config = dict(
    d_expert=128,
    activation='geglu',
    normalize_top_k=True,
    balance_bias=True,
    lr_router=0.00116,
    vocab_size=32000,
    norm_eps=1e-05,
)
Below are experts of layer 5 (counted from 0) of a mixture-of-experts language model. Rows are named router (the router's row for the expert), gate (a neuron's input weights, with its number), up (a neuron's input weights, with its number) and show model dimensions 0-191. Each number is 500 + 25 x the weight over its row's rms, rounded and kept within 0 to 999. Numbers have three digits each.
Before each expert's rows: "gets" lists some tokens that make up at least twice as much of what it gets as of all text; "comes after" lists some tokens at least twice as common just before its tokens as in all text. This comes from a sample of Wikipedia text that the model never trained on. Tokens count by the router's weight.

# expert 20
gets: " was", " is", " be", " been", " also", "ly"
comes after: " was", " is", " It", " were", " are", " it"
router:489556527459497512474505521443542509544491493474527540443524496521526492475514504504512478491497479529473558479496492454489504471521502497519511506533514491485514462542504543514496469517544496513501545508482463478509505500536530521508505528533487509448540502550452472460482520493496522457474467519458530524483498527463488471503476503547484512495480498519520500506525494495516499469506438494491510511509488537501495437500502502510487491516525506492512504497483483477477476482483531513499478536482488509450516512505488518498534550536504473543461516503503508477479473486465529551
gate0:512499495462503563519484510517490511515497473471466484529495522480467570496498489514454494491450498530543495503471477495497477546546496495459494552504493499535498520507493443518484505509502472491523505511514522496537476510536517522457503485498523488481539511471508533492479490514512479530526479512483518446488490527499497478467501563526454455482501505543496572471506506461504556472459493529471528451500509524529505507483518517543507512494538488495532513492488472510466483504478498495513492460511482506465495555512510490536472501491485473496531523479493513474476519485507465491
up0:486506501511473452521552470554499549480502506500514482492434486510499504517539457484499524508500464488490496500497500498501539497499513481506499458493488480513561508505484528481522506495522489533503495482478511526459467485498455488538501541521548530517531489543521485521509492541520516514451520494497508472505531501530506501534539492450533460518509499529511464494468507524471464475529527492523488504445499524479487503496472495539504492517507522517478480547552541472502464509478517501429508483518482460485499513520497522470538521495450519541526533476500539507493509494485530512
gate1:519501494493537482540486478465519556473472489530522480537509539488546516500511529477525515522514545549517484492458519477492535461517503463478507510443491506540500491491512474499506501538501469506503498490497534508495532509492518461516482475489497514475490457514476458487454451498504513467461488493530544502526465478506527509464430501549556510518495505480523497539490532487531497496478502478524475475492529530513495449462504491491513503526471553530492481480483486438540556482467502488505479477502520477496515524504476492507517508498482517487478507505497453457474488507503490497
up1:476535507488482533473459496537524484489475499480535539445503496473477529534455495471492504509494514531538475487479512547535486493514481501498513485513498496469503449493478502469460530503513518484483493539504548492498420493478502531491510517435500518514513536506512456451497520533471498499494466541496444541586477514468501532486524489492524517467509525502482480457487481497499523528492479512509494480468486521533468492524521524483526501466472512493483532514487510541527493504503518490520501469537510497483468505517522543507483504442486517523505509504495461497490496508505461521
gate2:519466521492514489515506490497474511484509515491513513463510515491507501529545484494522563493469506479518518464507496505492504485493499507472497450541469531525509543518487508497516481537473509539540517497488541495469487503468502523473496532478511450470511542478452499499492462485482519520482463492492534483499442503542492484553519495508508536526500502488516518478486512548479500511480504519457487532451489535489476518497524526530490530493475457563526475483480517511501490503572498494465497482481520504506498500553501522515552525436502506526558526520485546486483488542480503512
up2:516494476520496471494481537509492444527490517545506526488536516529551493467536498508501528515500514483508476491488504499514452473468445526517461472583519506533479508512497450488490498537488547507489503503494499545494538503484466487530498497567490513489487492515514498487500516447446532459497506516552484460500469511486534510496498498499526518508517494510537511501497498480491516522492523525497468546498461509517513505491517462475494509480504528503537505482513489517549498495486428484497496477487530529510526507523550521503498509498473507449526543532499498503482500470460444483
gate3:524485464504511500476515480487514503486472496498495486465535545522523498501459471559481507534501494479513473455483529504476457498502457562486455535574501493467513502490508489540459483508490507514475502495462491490477493525511478475456531449519453476495519473525517500508501519498515486524486566529490486532510482503539514516486507525486493484480492453462488532496535491476495516471420493511520495494521514498527466508491490480496523493494519560518519496477512496487509538463511500516526496487460442531506483482518477519500515523544550512491462498510461533501492512517484522516
up3:519524538499505507492475535491519518514495483524457531491520495504514524452488506515506508546495497499536492470443495462509457528535509515529499517565475550489474492516519488498485487483495508526426513464498490514517504529515493508534500480524496436469491518474515481495478494440515516512483548520477493457515495534483545473500482557525475531497495511439468490507483467465482518471490491504549527493508535476509514506483521483440506485492481552523507511514469481481510489460494479496534524522488447537486499492506483506519540512503485506456514508516486509474494450496477510488
gate4:491517487525474517506497451512488499488525473496521505472495517505520480491491473527501492530485477458517477437474462506503485519540547453489502476491508454505493526503501520546479520453552478473530507517485509494516535488503520507469491499490463470515534459524507485574531483502488486502503514480488480549492517468504570494490532496487493504504518482521475475552511477513479490506536504486517483473482510497475467521479491464516489496485498513509533507527460530455515505470516495475469564505478528495498502529536538512506493504522504498496514493519585522456495516543563506500
up4:502495493509495523513473506542527488497537468461472497473481519491490574490455509509522490538489492484495464479451507477511488506523537526513500531487501437531499510533442504481488501471532471491537529496434521482515500497485533509480502531493504521474538517540507487505515452488521511498476454474492504495515546508541526506459507491522496510512524476517461465539487496513486491474497535528482506536494546492502445525497483514530489511482478486531541500533473495491509508473540539524497534517485478534501518515505536511489515570476504510547496478485517539478472512525539518492

# expert 54
gets: " |", "-", "|", ",", " and", ":"
comes after: "\n", ")", "\"", " Conservative", " directed", " vs"
router:461477509531502549524500496492484489526518507535484530492533507481513453506474497466498497477494472485473477499500499495555468532497503544443490493459493461511504502509456494490457492560476506464502470501492440502480485498481497518493515448472530542504517534483487463531537506545482498496514450493516493513458512502499486493490465554494556471481477510505470474503535499537475471539512492471509498527530456470441511489484551504492534513507484498510497503555506496513471464493490518448520489509513479505504491519506514515505512496474529533517539507487537484517478505461492459526
gate0:553484513479488560499503468502486529471496499447494474489474490524452528471517516527461501507493504508537491498503494474503456517526523479537476506502468492528496455523484499526531520499516478470527485540549555507511493513488508544501473474513499492467478460498541495486464532497512521509511537492505513481513460518542498555513511545502411490484493500479514559509513510494492538481442497467518563480486512524495490475519498475539515505503486448521516500505468496475525485524455524506516518498522520479483478486505502483524473496536506470453508517485483502510492520493474524481
up0:494521516504478495514491461507476537513538455467481494457461489513492507520558477505459523471503503504517540503514484524527494497511466466485501481509493484548460511512488545518509460486484484504497504478496502518475486518516501514493515524487509514555528495496548476547504506509489525504467493517501512472493493502546481503507486560461524502489535435533513467499459470523443527467498483482504530519456497522477515487468494522480511505507502452531517479559531535498500454526507509460507506567540485482494495497493498546493495499503439506516514548467494515524472523507473501525
gate1:510513518500538460516519540461494484480540477481510494507467490527550490512493500500535508531555531500516476495433476471501488513498463507484525464456493514518516490507509495502527488518545521486498499505458512497522516541540494463509470481502545467498509480474485517503505476532502499503488494454498527494499504489518511464497479488557500491482497536517522490522486549523517499485436442471528503487456524519478556441500504472484475470526456529522504471488503480482503529491497501474527529522489561476448495517480470470528508479512493495450493516495488443490509511489474485483
up1:502520483486484531479461506560508502519470485494490527493528520474518541495498470507480519487485581522535483509497545528518477531527531501520488500496487486513489480504468512431482512468464499505516499508449535487478466497469503523508519521467466499489515540501560467463472494475505511492525492547476484516523463513490472537539510491472545500472478542468470518507519512513482475501473513523490472487555501512530473480503529516521543504475552488504479519512486505519511502522503505488505490493511496522539447529500567547467482519468505491512479496503458494490481495546512473504
gate2:489490513515511514540527444501471497498495487532509544499506515525474517524564465463511501493495500496508499481496551497508538527480454480508516478492485493523479508479505469457492525549501477498540491500518498488493499483509518533475522501465521494449505511474496492488517509486449494480536490466439564515477467563492490488462521510473529521501504535494505506468471518504472511504500514481486508534510497508520456520513498479538456567531466490497514493510541509481471481493541545490470468545495503505445502500537527533524491508472549510525520471481469513471508515511532527515
up2:519490462504505486513467511530518472433478483548461523497508508532513456496534500519450497499493485495501464472493543493503501481503481523530471494546513528555537465476521459502500534536534513508519473496544476538524523502487474522480508491511522561488473508529537523494507514431483503506537520488517484524449494529484503504463522501496490520522471524533503486464509471478519532499506550502495480516570492520502471539483490457516524544530493525509520507530521482499522494520500462464515488502493506509477507512546493542546500473504492521487516469526469504500479489505534490515
gate3:516492493488508509438491482535527497472529520511500487502546500489516516517480491520496495544491523514483503477529509550509463526521550525450473512526497484524496502541485473495540471500465489501492543483457519538464526498447503504427528508542506478487521522450481549524528539530496444543505539539504488534534481485542481477491521523476505520479481468508483522505498512511472536463490508546481512479516503532547511485517482535486493486522534509516506492466486486506522531471503501517506478469487495482521501510520509517522528543507514454509481489469478500541551518509514494506
up3:522530485502505520494495520505504547496492523487488542520491472495439502492478502527532536562477483486521507477453528497526528534525514486538520511539481517509498495550512494527488527477481499519501493529504508498520500434510481474511517499481516492504490488520539495452447523429464485504527552523516514476482537523454516532468482473525485512488472537459496521515532483481473513491480466522518491491498532450512519549503466480548533512464514514509484502519467521498495486522455471475509506538489499556486515499515473517498482492492451508460476499515523516493473498536479499464
gate4:503505521509505482489515445502483532500507517514531503487518537513512469501506471508516494511493495515501522497505491476517471513498519458503504488511482535546478562522474540525526585491524508492484512533499499485496532449466497481502485506523512445471497493514493479541484520469539487455514525524544502536485477466508519487506505493486502475530501457491477498494536450516451492548529482506552489496524489521475472518500522507522491503492517494477513500513455539465471473495464503476518506462505522507494503515547442537520469481477572476494498467520533505442530486507517472489
up4:480499482497483501523482540537518514455492468454467517500506518457440541463481515488495536530510468497508501495459510501485530506505514538495466491493521438489508511514489483483487438500513505514527494500471518487484491501555492477515542487481501512482518486514530516518494470512498533544478489463507487446547548566512474504493488469491471495534510495527461501546494491497479502461482536485522512480456536477521462491503534479521517507503487484507483500498486483541439513484519518522462506519477458516494509503456560518461480521457460525490501520475496491481499495480508528506

# expert 59
gets: " ", " re", "'", " co", " father", " de"
comes after: " ", " and", " his", "-", " the", " \""
router:456523530468514461488513523506502524503502503513512515457509515516483479505505445515530529512530516498536523503468480482500513491536497529542492546501484526458535502521552457505508481467495532533493453462479477525501488515489521543486480489475524544507499533464483510514490475447494491461525489467529509476495483512470507482552477504480473519520497550468481497461473482482474485468468486514520487506502502497444506455500528505509464526473498461519494498501475479522491518534521483452537514495464502566511519519542526501495476498487464461555458488480483507493500481492523528484
gate0:541497500504494534504479464535528529485442505473553491502473536490512543504492522482482540518468488524503475492495482482470461520521490504512476538483452523505444469494500515513508517500529475517509469528499504536550474503489484535475502517457522464534460492513520500506507501502531500530512492474468514467462504501514515507542529561489438507490485535482523523488489512489512520468483548493521567489525518554469500518495510483530504534501498510489521485503466499452497474490467499529494524478539539510454532534537493486531483514524500512494512516514508479463511522452471497480
up0:486506497514502493476529493548521530453536446501478459506457519507492484521553478484469510516499509488512536514525489500547520505525520513505505474482486527479523528480525478474476452482480486517486491510480506514455513493527515492523458513471544501509508505492523463543451497455525500525461505525525526465477519522495501518495477550489500485527501467512510452526505488536451520456509516501524514470499470529504505527508458504509537468547488499558441486535516515495449477530469502454490523540509494519488479511489513486477507509518453477522481527507475536539479512507481497513
gate1:481479485474559482492494534460500500489503482532501515494485483461511500526544514505500547463558533527502463485441502468485519525425484534501483507486501532514505512516502525524509500507504482507446503490486540488527467504481477513503497486511520513525467484501471493501503462483529530471509508466529522472526427505517525473492484520489511511470515482497492503504490568511558510488451471462520497529467536528440491487486499478485486525539485500503498480471485470506543538475529479474523548495492499474473497502522474481527488501449492493487495496478504493468464486514516479464
up1:506517491477447524477520464541530510487463461495513527483509474535530490504491471498518515451514500511555488477460502515467507530517507504532503539492476460515499498467502468500470498513487453508485476522502489502493491508492498492491504491471456517489522495507537503495431494515493496494487487528477480531545472485477498574531504498471515477492499540500492520488523483501482487468516520468505472521504486517565489456544508519548456513474519484498455542548423528472479485510499508503492499455524525511505487495503487534458455535494514493516466504522478460483499465520508490528
gate2:461498515485533466528502498502494461544500518511546468509525511513457530494518438473515512438509515490521465489493495489482524499454520487547495475522523499512538560518500509490491476498477525498513488492508486503507534531476460533502520493469470486474486527504478499477503469479451505501518479464476537460536493510511493471552500522512500506556502501502536509467458510546480508561483503509481493523464497480485495459469522481515459529510513479493494466481463495552487525529520529455462477473446511540516493477533490493482518500491499462509515511492503490480500543534524473495
up2:532521468500504478498470516533495489465500505516493522516503501526529525510565487508497516416483516515520475484503486493525501492506481500488465531573479473551518487521516491478498508523492508526462520550494484474517510521504489523451489505539506503521501505522522513455516490492470560491535520507541524481462495505486515487466490472507494504496457518550552476523495505471538506493496498540510451514474448522515496521466530492528514511501489544505548514504493475541570507497485450499514481481517482504474502494490510522506475507477469541452530488508477527503493501512450481491
gate3:522441469490505489492500501479495474472492521516470508513530519518489510564508464559500498538477499501470462489483505528521475538482495541462487499539477503503502524509515520501472510507459523530495514481498503500501532513476496504442502503475480421483502513484489498505502522506505475521507523524519509519532523495548497523507515544497509516456476496501497549455528504535491523489453493489527472490562520551499503505512482468500510516491523563503455482490489514480537548458537534488511487464470504481502502490476461532517515518511523516500483455552511510512503566516496488518
up3:515501517469509501518497518468489544515480506503435548476559509478494500491513489487463532571477488513516496471444537475516502484539514521540552521537486518492501513536537453528487521497527541476454500495479532528525475493502482507521482462459456465485506488492518500450499483444508492518507563550478502463523517522497521471529495507527509520501510515491514512510529459481507489464480460500514506472523540507505492511497480497468474480457515509495450496471471510498492500529497472489481496516478471519459500468524505482530517467467479481498481489527488511479485497499510540494
gate4:516522491510501531475538439491501498521521500487531488467497493542533471489516470522506550459489470512511509464496452506489469538484533480471508482499483504513507569513548525536493536475527489489522527510504482511536490482518501511483506503499458489511500502452521510550510503497501482518495525518476527534466447470504482490531478496473476504544540515514499479516542455527453514480528523494524474493454528504480502492486507457516503456461497503518492509507505520474438492473511487505502533488500533532534483499524524521531510473515529467441511470493534491486538474491536463525
up4:537483510514475505496493500554514501461500476451461517458441497459487570486475546477506521524473468491508485487471524473503484509504510525517458466529501516515481497470526552506461505457517467526529512542477506534498506489527479491493500553522478470479499470523486453496447468507511491484464486541515521463514538515521496508483526478533490487536490447493454491510489507529470507513503529513497530531509535506477507491532512561500467531477481489497543496529475512475510470484505524515488484492523462476540494508492515518458501542474503489534503491457531496492511489490497501499